Below are experts of layer 4 (counted from 0) of a mixture-of-experts language model. Rows are named router (the router's row for the expert), gate (a neuron's input weights, with its number), up (a neuron's input weights, with its number), down (a neuron's output weights, with its number) and show model dimensions 128-191. Each number is 200 + 30 x the weight over its row's rms, rounded and kept within 0 to 999.
Before each expert's rows: a language model's description of what the expert responds to. This comes from a sample of Wikipedia text that the model never trained on.

# expert 7
What it handles: Final pieces that complete a word, mostly names, right before punctuation, such as on in Hendon, al, y, man, ently.
router,204,197,206,240,145,203,310,226,199,201,169,170,195,189,191,238,201,204,222,187,205,173,186,175,170,204,222,219,197,174,205,248,214,185,205,207,217,130,228,192,249,177,203,195,217,223,187,161,183,215,206,208,215,215,187,148,215,285,203,260,157,202,214,231
gate0,170,188,138,238,206,245,230,177,225,254,184,187,221,164,179,159,190,223,178,209,177,207,166,174,250,182,219,183,227,228,197,190,270,184,219,233,279,195,224,202,209,183,148,228,191,173,178,190,201,208,213,190,193,239,180,214,218,193,180,241,230,116,205,258
up0,215,173,191,203,179,194,177,211,138,190,249,193,190,222,209,222,226,211,188,177,213,166,146,214,125,209,192,204,219,158,223,249,168,236,204,213,225,208,124,186,189,204,228,177,215,187,200,191,192,218,192,141,178,213,242,199,183,170,198,164,221,209,149,161
down0,183,204,245,211,230,181,211,197,186,218,192,206,168,238,152,220,143,217,227,198,253,227,172,248,204,231,248,198,230,167,176,249,192,185,151,193,188,191,212,207,216,130,242,234,145,158,233,208,233,202,191,203,218,158,166,190,215,172,223,217,210,238,173,177
gate1,156,192,193,198,159,198,180,183,177,193,213,227,180,198,204,206,240,247,168,179,153,199,203,214,189,260,194,215,250,166,191,204,191,197,177,190,211,260,219,138,213,217,173,243,153,203,161,199,178,199,185,278,179,131,177,157,183,241,206,200,183,200,198,180
up1,226,167,199,181,183,171,214,260,153,198,215,202,138,216,191,176,160,168,174,185,208,214,192,188,194,205,228,177,186,147,156,228,236,159,204,205,189,232,204,248,202,206,213,198,151,214,234,230,203,188,194,142,217,241,166,194,202,202,194,250,191,167,263,237
down1,175,177,188,236,179,233,174,159,243,195,199,167,192,123,213,188,198,98,216,171,200,324,201,183,189,252,235,215,208,226,228,181,186,213,186,198,221,252,174,193,218,263,202,190,179,180,177,253,205,218,126,238,209,177,200,226,175,208,202,204,242,218,160,194
gate2,161,227,211,211,169,227,143,222,215,192,187,220,241,252,198,226,206,147,236,194,137,165,248,188,153,197,227,195,166,208,222,182,174,140,127,153,231,184,216,187,205,199,217,204,255,257,177,222,219,196,189,234,107,198,212,184,162,184,143,228,175,187,219,217
up2,142,156,181,177,190,249,197,201,171,224,227,191,178,165,148,196,305,128,192,205,170,197,197,208,193,151,266,188,170,151,172,186,182,164,144,226,198,188,209,218,244,211,188,215,202,222,196,184,209,234,185,171,204,146,234,165,211,159,217,206,164,173,179,168
down2,210,230,224,185,215,216,186,139,153,182,215,204,212,201,220,184,217,198,233,209,193,171,192,239,217,219,210,185,217,208,252,165,223,159,229,199,196,258,133,221,238,183,225,231,209,206,163,155,217,236,190,200,230,173,174,160,175,216,205,211,217,204,187,233
gate3,214,203,235,242,237,193,220,136,200,198,221,176,198,267,214,273,205,228,247,233,215,205,182,157,142,173,222,191,179,218,179,228,196,223,200,170,240,212,242,173,202,170,201,191,204,188,185,148,180,196,195,215,196,208,181,217,175,174,266,205,195,176,223,192
up3,216,214,222,127,188,242,228,213,206,194,144,198,189,214,194,293,246,193,207,182,215,204,253,248,185,249,205,190,204,207,205,174,180,140,212,199,166,234,219,212,223,210,200,194,210,241,205,166,200,256,176,97,296,153,169,255,163,254,192,193,211,215,249,149
down3,216,183,197,223,170,217,209,240,158,191,204,219,205,204,220,211,229,210,217,197,186,278,155,189,273,154,238,165,184,183,174,169,155,223,160,207,234,197,254,173,184,156,236,269,247,218,195,153,206,146,188,191,205,244,225,193,202,180,194,204,181,215,217,182
gate4,205,205,197,162,172,209,185,207,227,239,177,140,206,192,160,256,190,140,230,182,158,196,208,210,249,161,181,136,202,116,237,227,192,200,176,271,203,143,224,225,205,187,206,206,203,197,210,183,189,179,223,175,218,261,199,252,185,204,201,205,242,172,174,169
up4,209,232,210,168,218,183,197,188,199,205,205,200,206,224,148,225,181,141,217,191,186,207,234,184,242,199,260,168,182,153,185,247,222,208,165,255,196,213,209,231,131,194,166,188,219,255,238,144,197,175,215,165,194,213,192,202,173,179,187,187,215,179,160,168
down4,197,168,198,193,274,206,198,248,226,200,246,182,185,244,198,234,263,228,167,219,174,219,189,154,168,135,234,167,243,218,215,173,172,193,176,236,205,224,205,200,230,203,240,168,148,231,182,207,241,235,188,213,169,201,216,276,199,220,173,220,230,203,222,199
gate5,177,140,184,168,168,181,226,189,183,214,230,196,191,187,209,178,299,217,178,196,256,223,211,237,200,219,225,152,229,192,220,187,156,217,181,182,214,230,200,199,223,183,200,200,169,198,183,229,174,217,183,271,222,259,212,228,196,193,171,234,249,197,268,202
up5,194,178,155,208,181,190,196,255,234,247,209,240,181,221,243,206,201,204,173,227,215,230,198,232,192,158,180,225,190,188,238,218,172,171,148,185,183,188,227,138,211,220,205,208,176,206,206,148,209,157,211,245,222,253,144,243,188,197,181,221,191,142,242,189
down5,177,244,168,184,203,210,164,220,221,141,241,171,255,153,197,209,222,200,217,232,221,220,214,215,179,159,203,173,202,232,210,145,200,184,211,231,160,151,205,255,208,207,213,181,213,129,206,177,184,214,184,203,229,190,247,221,225,243,242,202,209,217,221,187
gate6,172,275,239,175,205,213,221,173,185,216,204,188,173,241,179,223,205,194,232,212,207,195,179,285,202,202,183,219,220,196,200,203,209,223,175,202,177,232,182,175,196,158,241,157,228,178,159,199,184,231,203,232,214,183,215,223,192,202,236,221,181,171,264,211
up6,243,193,230,162,250,218,195,197,207,212,246,169,192,166,230,162,199,204,227,179,170,196,217,140,200,214,200,192,216,206,190,173,220,208,200,253,184,272,170,173,236,205,216,176,204,157,237,165,180,188,204,220,206,205,218,250,236,163,216,197,233,202,204,232
down6,188,236,180,161,152,204,215,205,232,236,197,195,189,180,190,216,195,175,219,150,243,236,140,219,184,183,234,217,239,207,225,188,164,197,191,171,157,250,254,232,211,207,215,207,258,193,156,215,199,192,226,244,182,130,214,201,265,214,201,184,251,240,202,206
gate7,210,172,237,117,204,201,200,173,160,214,188,178,171,193,200,163,215,212,201,199,229,231,253,200,244,213,198,189,239,199,176,197,250,206,157,243,166,246,172,183,229,147,185,185,174,280,166,218,198,201,186,222,204,191,207,203,217,227,177,186,183,240,240,169
up7,162,200,174,197,208,170,199,166,151,191,210,154,197,222,168,193,148,232,208,226,196,207,211,222,176,218,187,153,217,218,192,206,236,186,221,239,160,239,240,285,167,234,158,168,170,177,243,146,198,228,210,161,243,206,226,241,158,192,267,179,174,174,192,154
down7,167,191,187,157,181,217,196,266,194,183,230,148,195,169,168,171,222,131,176,271,202,193,195,255,170,158,221,210,170,206,249,160,197,171,162,218,216,210,193,186,178,221,233,158,202,206,166,215,171,189,214,218,162,162,156,171,193,200,244,204,196,225,186,205
gate8,252,242,220,183,233,167,189,205,224,201,158,251,233,183,227,156,137,217,230,196,199,206,203,209,175,181,173,183,177,283,223,206,192,258,165,229,211,232,195,243,275,222,237,171,151,195,202,140,149,248,198,185,208,229,200,164,246,258,189,249,154,154,185,171
up8,183,204,189,254,163,204,168,236,170,197,226,202,179,228,180,223,192,205,167,188,177,151,166,235,270,223,233,226,251,192,202,154,236,184,196,213,219,183,224,181,186,199,163,214,201,163,158,172,187,206,251,222,205,171,176,221,171,195,208,159,230,205,132,214
down8,206,168,196,167,180,178,185,227,180,202,186,175,265,109,217,197,193,186,198,227,257,214,280,201,184,211,225,192,201,177,187,190,216,187,182,217,178,158,221,182,202,201,205,146,191,137,208,185,193,260,175,228,222,183,182,219,244,187,247,197,193,224,227,183
gate9,184,216,237,209,214,241,156,199,178,190,181,231,220,179,159,219,189,171,127,220,212,229,200,250,117,201,205,183,198,181,181,181,175,236,270,206,217,273,177,268,164,168,173,172,214,245,197,211,161,186,202,247,185,170,274,211,256,205,199,232,168,207,190,226
up9,228,195,197,173,317,159,216,202,208,198,175,126,205,170,170,240,234,174,184,212,198,197,191,188,177,188,229,186,147,158,233,202,182,206,258,176,176,250,190,231,190,194,181,219,181,197,212,216,154,221,219,215,215,189,187,249,232,153,208,180,200,191,128,184
down9,192,236,189,175,258,204,266,215,196,172,208,207,236,257,156,181,209,153,198,184,199,171,119,219,215,243,191,145,233,149,188,155,202,230,221,184,177,219,264,190,230,164,173,222,239,220,178,220,145,183,199,214,202,198,185,199,178,169,243,166,224,221,125,234
gate10,245,226,149,183,136,180,235,198,205,218,223,216,220,158,157,253,214,190,198,136,215,163,177,206,203,203,176,164,196,188,237,229,206,204,179,163,240,180,224,190,171,164,204,209,215,219,251,149,246,192,204,178,186,214,234,199,175,229,206,186,197,231,213,197
up10,214,173,191,187,276,189,171,204,199,233,204,191,199,225,276,193,214,221,246,216,190,142,175,169,119,182,202,223,222,225,178,179,196,199,190,202,210,215,171,212,199,221,192,157,194,162,235,223,206,213,187,190,181,200,155,187,153,214,222,127,160,196,226,189
down10,208,202,176,257,222,212,139,209,192,252,171,265,224,201,223,218,214,245,178,201,215,212,171,215,196,197,195,219,209,168,203,225,219,192,192,207,225,177,221,201,195,223,140,182,233,218,233,211,196,210,204,193,199,104,192,196,219,201,184,200,143,223,193,197

# expert 2
What it handles: Short consonant-led fragments inside rare or foreign words and names, such as qu in Tequila, ph, br, ch.
router,252,242,192,195,208,207,210,194,189,190,235,215,250,202,171,209,228,216,181,218,224,190,224,192,217,211,172,269,197,205,171,168,174,239,229,226,245,235,166,221,180,231,256,171,195,186,202,255,200,221,213,183,242,192,224,187,146,164,246,199,230,167,142,195
gate0,197,130,181,145,155,234,152,153,195,161,204,215,228,196,178,203,169,187,186,214,191,208,231,201,182,198,227,203,177,214,167,202,211,195,206,183,192,283,217,200,248,197,210,152,195,222,242,177,244,207,196,201,119,163,223,236,201,239,195,200,182,187,236,146
up0,177,216,213,194,200,173,159,220,214,203,137,191,209,209,205,282,233,215,202,221,203,217,198,212,207,189,164,214,197,268,224,192,205,234,235,185,209,213,237,200,202,232,183,209,241,226,229,164,270,236,209,247,248,191,229,177,159,197,188,119,198,162,219,204
down0,218,252,148,197,194,148,242,186,265,185,166,250,186,180,186,196,262,186,176,213,198,243,216,218,174,190,183,157,214,213,185,209,220,199,185,260,233,173,227,193,203,206,189,236,115,225,224,203,215,156,197,159,172,248,192,219,206,157,157,251,222,204,167,198
gate1,88,248,154,201,161,181,217,191,151,153,207,138,235,171,188,169,197,198,230,173,216,182,238,217,186,188,179,184,223,216,225,224,178,208,262,198,262,229,133,234,236,202,241,243,213,224,155,177,212,219,201,170,205,233,192,227,208,143,197,226,216,217,133,173
up1,185,194,197,184,214,226,217,205,168,180,202,139,248,177,205,185,207,213,210,188,210,163,228,175,268,159,169,144,219,184,214,143,200,178,218,191,276,178,196,210,188,228,181,200,135,200,133,197,176,220,208,195,185,217,228,181,207,155,222,182,197,192,174,153
down1,207,306,163,188,211,162,212,282,243,148,193,177,146,158,197,166,175,164,272,192,212,247,221,202,241,154,182,153,153,140,178,223,182,219,139,235,233,168,173,228,160,225,212,213,180,210,202,230,193,153,203,174,191,211,174,145,202,208,155,201,211,217,200,203
gate2,163,169,168,208,236,244,201,164,187,143,168,188,155,210,193,215,217,224,242,185,215,238,245,205,182,157,175,164,211,200,163,195,152,251,196,192,200,170,165,208,226,215,240,190,226,226,200,210,191,212,210,174,194,214,225,244,220,204,182,182,230,138,215,204
up2,203,173,197,158,200,205,183,248,183,156,179,242,202,229,230,224,195,164,227,178,134,205,219,275,162,206,170,156,249,198,209,217,183,196,114,206,166,254,153,183,188,243,189,166,205,216,186,169,190,200,162,202,217,231,204,207,170,191,180,181,185,166,224,200
down2,179,196,180,168,212,138,281,213,166,224,193,220,190,168,175,212,161,177,268,193,225,234,188,235,211,197,225,237,169,183,179,171,201,198,200,143,213,166,241,163,219,197,198,159,213,191,242,163,234,151,216,231,203,270,261,186,102,190,225,210,181,142,154,232
gate3,200,191,175,230,220,201,201,211,145,199,195,159,200,183,190,148,262,221,194,218,206,220,193,168,209,182,250,160,213,223,164,215,203,181,202,222,164,188,205,212,249,180,214,235,170,209,251,263,182,170,230,222,145,233,229,215,259,190,178,223,271,235,219,192
up3,173,229,185,224,188,254,195,198,202,172,154,173,181,202,201,215,266,218,205,231,227,232,190,270,196,194,174,249,206,180,171,257,202,196,193,222,263,192,214,187,192,215,187,260,179,209,229,241,190,199,228,228,171,203,209,224,285,260,231,217,193,252,177,190
down3,185,170,196,254,181,154,189,178,178,127,159,203,188,181,214,176,163,204,195,230,139,240,217,221,167,223,175,155,179,167,200,175,180,221,151,190,270,148,198,320,182,220,147,233,251,149,151,196,197,159,153,204,214,213,262,214,226,166,171,215,187,235,176,214
gate4,253,218,264,146,164,250,222,185,152,217,266,187,172,247,257,231,208,234,234,131,194,190,245,222,209,215,201,208,162,223,248,208,263,235,208,210,167,162,181,195,181,171,257,197,253,271,212,247,234,222,187,207,184,225,186,121,231,212,204,222,187,127,215,188
up4,215,226,231,214,234,214,186,207,213,190,202,157,141,164,168,128,208,153,150,180,214,147,253,232,131,157,205,212,198,220,239,221,216,216,153,192,206,194,265,126,215,181,202,143,207,243,181,174,175,209,209,210,168,185,150,210,240,178,168,154,174,147,149,200
down4,204,203,204,221,151,209,210,178,216,206,213,254,182,261,201,145,163,256,220,151,224,156,139,178,213,205,185,204,228,216,155,176,180,133,167,232,196,160,156,191,195,205,188,151,239,163,181,199,129,228,242,153,274,188,187,150,170,223,175,197,232,198,155,183
gate5,172,190,196,194,172,169,170,191,221,200,199,216,199,226,225,176,234,218,262,149,198,169,180,213,189,208,209,162,213,164,235,197,240,149,149,170,215,193,234,198,189,182,187,217,237,221,197,188,193,208,150,190,146,185,186,192,199,189,202,229,227,175,234,212
up5,217,194,153,185,168,147,244,226,167,215,215,188,192,225,179,212,122,181,172,214,211,232,188,180,230,228,186,207,242,231,198,226,232,217,173,213,212,186,200,129,184,204,193,168,208,197,207,159,177,205,196,186,179,198,159,169,191,213,216,117,259,263,158,196
down5,200,197,251,167,239,192,213,153,198,215,212,213,209,239,245,201,194,263,181,165,239,246,188,219,302,231,246,192,186,178,237,145,184,177,230,283,249,198,136,195,192,165,202,154,148,213,235,258,170,239,125,179,246,255,219,215,207,165,196,190,241,169,199,169
gate6,217,196,189,161,312,168,192,213,142,172,200,219,177,254,199,232,227,234,223,201,235,186,210,181,240,197,206,181,191,178,124,187,207,219,218,180,152,163,205,190,128,188,175,225,232,161,193,199,227,227,185,216,151,223,221,216,156,199,211,233,186,198,210,193
up6,165,153,174,266,168,234,193,163,215,159,278,193,183,206,211,204,166,159,145,206,227,258,199,172,158,188,198,193,240,192,180,217,202,203,174,215,160,232,233,183,198,194,177,215,153,189,197,177,152,222,231,195,188,190,175,203,205,209,236,162,262,190,215,234
down6,175,190,162,201,205,164,208,232,176,179,192,211,151,195,208,201,224,226,150,190,150,198,210,177,186,189,173,189,131,181,182,206,160,208,238,224,203,180,181,207,219,258,207,221,183,218,287,190,217,204,190,219,157,236,213,200,139,222,184,209,199,178,180,173
gate7,176,151,177,199,262,219,219,167,204,151,131,201,175,193,240,198,171,211,220,221,218,234,193,254,235,141,182,201,216,164,227,191,178,181,203,154,193,146,212,190,230,207,162,160,214,182,186,207,215,173,123,139,189,185,235,177,190,189,214,187,199,199,211,147
up7,215,257,138,160,185,181,198,208,236,238,177,192,201,254,174,142,216,245,251,195,191,238,190,182,291,152,222,229,208,218,212,191,163,246,161,195,184,188,260,157,173,192,183,206,159,184,207,219,244,192,163,215,189,171,207,212,152,167,193,198,162,162,187,184
down7,168,221,194,218,214,219,182,162,233,205,233,218,198,224,189,250,224,213,211,136,158,177,256,159,189,179,217,202,214,222,244,240,208,195,200,240,180,158,223,209,199,215,237,200,183,262,212,215,202,182,175,193,258,200,192,181,208,205,201,156,241,233,217,176
gate8,223,184,217,189,211,200,181,225,148,208,180,174,198,196,182,238,214,244,218,135,159,194,178,162,246,197,181,163,161,248,215,181,227,195,159,187,222,234,156,223,202,282,160,186,236,193,117,220,171,116,175,211,174,161,176,223,162,143,198,195,208,159,266,177
up8,194,212,182,133,213,197,131,208,181,225,246,201,289,216,184,203,208,230,215,166,189,163,227,219,172,190,243,162,147,200,216,182,264,211,190,201,259,217,178,217,190,241,154,145,185,201,154,201,187,171,205,189,184,192,197,276,223,246,186,209,178,198,222,186
down8,264,234,167,200,218,197,251,177,177,185,215,196,223,215,124,186,213,200,236,203,228,163,194,220,198,183,255,249,187,212,205,220,178,221,213,186,181,177,237,219,221,174,236,167,186,206,204,239,219,269,249,267,177,210,178,160,201,159,171,222,213,246,152,194
gate9,222,215,171,207,228,265,167,169,205,185,182,195,178,192,168,183,183,211,205,219,127,141,210,196,158,228,166,204,158,222,219,195,200,184,208,217,243,125,208,199,169,221,264,236,180,192,204,187,170,176,174,249,261,197,218,197,204,194,217,173,215,211,193,213
up9,174,220,216,240,178,197,106,240,169,187,152,215,216,262,181,222,161,192,265,193,234,172,210,194,212,204,202,149,151,197,205,198,186,229,199,249,211,188,206,179,185,198,196,198,218,179,183,193,206,267,177,183,181,203,217,159,205,190,237,192,230,200,227,211
down9,209,231,180,244,184,186,227,233,195,183,211,164,229,186,183,191,211,170,163,145,227,188,219,185,154,200,264,190,192,188,167,209,248,218,195,207,253,184,203,195,186,177,179,220,195,209,200,187,147,279,173,192,191,238,205,189,245,168,174,262,282,173,213,213
gate10,214,195,204,180,241,176,207,153,232,212,182,173,208,178,183,195,217,277,174,206,206,133,217,178,207,257,169,196,182,205,141,192,195,202,191,226,169,230,165,256,185,233,211,230,215,237,250,219,200,175,129,213,180,221,201,232,225,163,215,219,180,219,233,212
up10,229,221,166,207,170,239,149,218,175,189,221,207,216,213,199,213,204,168,218,182,206,152,244,267,184,170,223,200,195,192,275,239,233,165,211,190,222,145,191,154,242,214,184,204,176,187,178,205,185,199,201,201,232,222,202,156,168,231,207,184,150,187,184,214
down10,161,215,240,197,167,280,204,197,203,196,213,235,156,201,192,201,207,206,208,165,207,237,254,244,155,203,243,171,162,261,212,182,209,269,198,233,164,209,193,175,232,221,227,143,199,176,197,196,218,185,234,191,185,211,199,198,196,159,202,196,192,166,211,175

# expert 11
What it handles: Paragraph breaks, sentence-final periods, closing parentheses and == heading markers ending sentences or section titles.
router,214,218,167,234,238,180,266,206,199,203,176,222,234,195,245,162,199,160,227,196,241,229,152,196,170,185,196,152,201,203,188,190,220,230,187,208,186,226,212,182,175,153,211,186,192,179,184,214,156,178,176,165,185,144,232,194,260,193,218,185,162,175,179,152
gate0,212,226,192,170,227,193,226,180,169,174,205,227,202,237,256,133,184,171,210,168,201,166,242,202,156,198,153,200,168,232,205,186,202,219,205,223,177,165,186,201,199,217,193,228,125,221,205,196,208,173,220,209,168,215,252,172,201,216,176,148,158,196,207,190
up0,209,255,220,189,180,191,181,231,208,234,183,162,198,208,197,225,185,259,218,200,215,205,193,223,206,192,253,242,251,168,172,157,228,219,168,130,219,173,217,224,151,196,254,145,245,190,208,128,193,195,193,238,211,196,173,230,217,123,241,218,228,220,176,188
down0,244,217,247,140,179,184,238,225,178,157,173,175,224,224,268,220,232,262,248,190,189,167,179,199,187,224,234,179,167,239,184,205,210,223,177,163,180,196,153,179,126,147,195,183,214,226,218,169,174,218,160,208,230,145,189,200,213,220,176,182,196,182,208,294
gate1,273,165,112,179,216,127,256,168,146,225,144,149,208,165,196,204,232,201,217,206,178,206,207,228,215,231,167,182,185,148,187,172,205,156,245,194,223,217,177,196,229,161,227,170,220,199,219,207,200,207,149,215,188,193,191,230,223,145,223,179,216,193,212,231
up1,204,137,178,189,180,199,224,178,158,248,166,159,225,183,224,225,210,205,182,211,182,182,168,241,178,213,173,174,209,193,183,188,214,195,218,182,184,184,188,196,218,190,196,188,209,198,175,216,199,271,216,197,187,156,179,224,253,162,225,175,244,181,231,201
down1,204,204,217,162,210,193,226,256,191,263,230,239,216,197,210,263,219,239,190,202,194,189,246,146,206,235,205,200,212,187,198,200,182,213,179,266,187,191,221,202,174,222,225,192,240,161,196,233,244,163,249,138,190,203,193,188,175,264,176,192,205,190,151,297
gate2,200,208,218,201,203,187,191,201,188,201,240,247,198,167,236,168,194,224,167,261,201,223,187,186,259,183,192,183,191,164,177,255,198,188,224,228,270,235,213,208,213,205,155,227,239,193,190,172,175,274,194,229,186,211,196,209,249,232,208,208,179,259,220,176
up2,224,159,219,203,205,179,182,200,204,143,209,169,174,189,197,198,208,199,241,196,184,157,209,225,173,196,197,207,252,191,257,211,194,211,143,211,124,177,173,213,184,218,219,184,200,256,235,222,248,120,226,187,158,179,170,224,218,206,263,155,176,152,194,235
down2,296,165,191,223,177,136,154,162,212,220,219,179,200,146,185,177,218,177,180,228,158,182,202,163,229,196,201,182,204,215,175,226,195,203,224,250,217,202,206,164,208,223,166,171,208,191,141,205,156,157,175,173,216,228,224,177,237,183,226,194,210,215,208,182
gate3,225,206,216,185,153,182,232,176,195,194,204,247,187,217,221,225,231,280,211,219,151,236,198,214,189,196,157,212,164,150,224,200,211,246,194,178,181,246,179,194,155,226,220,205,202,193,198,182,149,223,168,247,268,229,148,170,157,242,205,203,169,224,223,199
up3,199,224,219,163,180,218,165,188,193,176,193,205,202,200,194,211,260,225,195,199,172,258,145,211,233,207,197,210,203,177,184,204,224,228,192,175,234,183,172,243,202,206,234,230,195,207,147,185,161,163,156,152,207,235,203,165,206,193,198,183,160,292,205,242
down3,208,162,199,228,255,206,179,180,221,199,212,212,200,193,177,171,216,169,157,138,220,176,247,241,181,152,207,184,239,198,227,232,181,200,237,153,201,234,247,190,179,236,177,185,203,218,200,256,216,205,179,235,226,237,192,210,200,117,146,222,170,221,222,188
gate4,167,214,212,204,185,247,249,249,170,173,190,189,268,158,224,195,208,143,145,164,238,280,228,160,216,181,229,227,152,215,178,199,218,122,238,238,241,134,173,195,230,212,189,216,175,171,168,176,162,217,203,215,209,151,159,196,218,182,215,236,180,206,209,166
up4,246,204,181,204,182,194,211,145,195,281,160,209,187,232,196,185,188,206,237,263,176,151,173,185,182,192,188,169,257,184,256,235,200,224,196,229,185,236,184,258,112,171,197,146,196,195,206,123,204,265,196,201,180,299,247,264,191,159,210,203,203,175,226,188
down4,145,179,204,192,241,217,167,192,142,201,205,177,246,193,236,231,204,162,130,165,171,237,123,157,235,259,200,195,190,220,163,184,190,187,220,197,239,215,205,200,162,159,209,196,199,161,200,187,195,207,194,202,174,195,190,175,196,235,226,158,194,209,224,168
gate5,172,143,210,162,225,210,242,235,181,195,201,249,189,191,198,219,176,282,172,288,182,134,207,161,211,279,232,160,192,238,166,221,179,229,184,224,233,201,206,182,233,209,202,243,152,224,225,193,283,179,222,188,179,194,209,187,240,243,193,243,178,105,173,198
up5,163,220,161,254,172,187,212,204,245,188,245,152,261,188,193,195,187,251,193,130,207,186,173,210,190,139,229,202,201,173,201,198,196,162,239,194,188,213,203,165,140,211,181,171,268,217,203,177,192,177,180,191,220,231,195,174,158,189,203,167,188,244,229,167
down5,251,123,229,198,147,231,194,189,217,197,185,253,218,231,210,199,188,221,188,209,248,271,197,178,200,202,206,197,174,189,236,212,244,189,167,159,239,143,186,190,182,169,129,222,218,178,179,250,181,195,170,197,221,193,258,218,188,155,236,234,197,155,219,199
gate6,190,240,215,284,233,254,226,196,210,187,229,173,229,199,201,227,230,158,230,198,166,213,170,166,170,189,194,163,192,186,218,179,223,181,208,195,203,174,264,180,176,183,230,186,199,214,203,224,234,200,166,156,181,198,179,263,186,169,213,177,191,218,191,245
up6,216,213,174,200,214,254,205,194,188,186,187,221,220,198,192,171,233,207,214,221,194,207,184,191,183,225,192,186,195,190,194,209,173,155,170,206,176,210,213,192,123,175,228,177,203,144,200,229,199,225,174,205,214,221,201,273,177,238,196,174,200,174,222,220
down6,213,256,203,198,113,219,188,211,245,218,169,241,207,156,161,168,229,226,208,199,222,186,204,208,191,211,174,191,160,236,222,231,166,200,164,203,153,234,200,198,188,190,245,169,177,198,147,186,176,135,214,169,248,176,224,178,200,150,265,196,184,177,173,245
gate7,213,245,159,185,201,187,191,236,187,224,176,158,169,234,175,230,208,209,133,227,201,185,214,156,214,234,212,152,187,193,285,241,193,192,268,209,202,221,190,163,176,186,167,222,172,207,216,192,181,217,235,184,220,195,220,143,129,170,223,144,125,233,162,172
up7,185,190,218,260,137,236,215,205,193,185,245,209,188,151,165,175,193,120,209,157,166,287,260,179,229,211,220,225,223,191,206,202,152,219,158,232,191,200,197,162,217,170,210,173,202,213,192,228,180,201,260,183,202,187,214,193,217,226,197,180,217,221,200,186
down7,247,184,206,214,231,199,219,174,188,171,229,212,235,201,214,188,181,192,203,188,224,217,169,196,217,179,177,179,290,218,171,158,193,180,212,194,182,221,239,163,165,174,232,182,184,223,191,170,259,197,202,212,205,190,212,211,202,244,163,150,216,159,205,217
gate8,230,180,188,153,217,199,246,209,188,202,149,201,304,217,164,209,183,263,199,174,215,195,245,171,176,272,199,217,178,224,269,225,158,228,205,205,197,195,175,202,204,193,208,194,231,210,213,225,244,273,172,190,208,230,274,195,191,166,192,236,234,190,268,191
up8,197,264,220,245,235,172,214,208,193,197,199,204,248,238,175,172,176,227,222,188,215,184,187,160,222,192,220,122,217,187,230,197,163,235,178,210,181,188,183,224,197,217,238,214,192,194,218,185,252,170,209,200,185,159,180,228,184,174,224,237,208,178,177,223
down8,212,191,199,221,241,168,206,218,211,183,200,121,194,200,206,210,212,156,203,215,222,207,185,193,217,244,165,209,175,183,193,205,141,199,160,184,233,234,210,198,180,185,190,192,171,267,248,177,176,194,198,211,196,212,150,147,199,231,210,145,217,183,162,211
gate9,175,171,211,190,175,189,186,178,228,233,208,218,215,174,226,200,226,198,158,191,158,174,207,230,171,172,201,169,231,226,239,170,211,170,225,200,204,233,180,133,224,187,212,168,198,207,236,239,151,224,176,208,239,185,197,184,129,173,232,233,175,168,159,163
up9,163,215,246,189,188,200,186,225,215,194,187,221,197,158,200,175,196,196,225,227,209,218,186,182,166,238,210,215,200,197,221,160,192,215,212,171,189,176,158,211,206,131,214,190,199,225,224,186,196,157,182,201,206,174,187,177,177,202,203,228,181,200,235,220
down9,181,228,203,177,157,176,141,157,168,209,169,221,266,206,275,188,262,162,180,194,115,244,151,215,214,196,185,177,214,186,194,200,210,228,230,199,208,242,203,167,186,166,221,201,181,232,219,207,187,209,211,168,170,202,185,209,226,163,255,207,175,212,173,177
gate10,208,213,200,238,184,161,185,185,195,246,201,245,246,168,225,142,205,152,215,176,202,200,207,240,218,241,184,175,185,210,158,229,196,271,207,225,193,221,209,194,207,189,231,255,225,197,239,261,199,241,200,242,176,206,193,218,201,137,193,206,194,145,180,190
up10,206,227,257,261,186,206,246,203,213,164,161,156,198,235,178,230,182,263,226,221,180,194,210,168,194,183,195,191,184,179,252,218,212,130,228,152,190,192,209,210,174,233,179,169,167,208,206,170,222,196,228,120,254,240,200,181,129,214,198,184,182,229,189,225
down10,229,241,213,231,241,204,217,195,149,201,140,212,227,191,196,198,185,227,216,235,195,176,221,229,197,196,200,198,185,202,169,225,220,216,207,149,170,178,231,245,213,186,232,194,177,200,222,169,172,226,206,242,128,178,201,175,233,133,207,206,184,168,227,164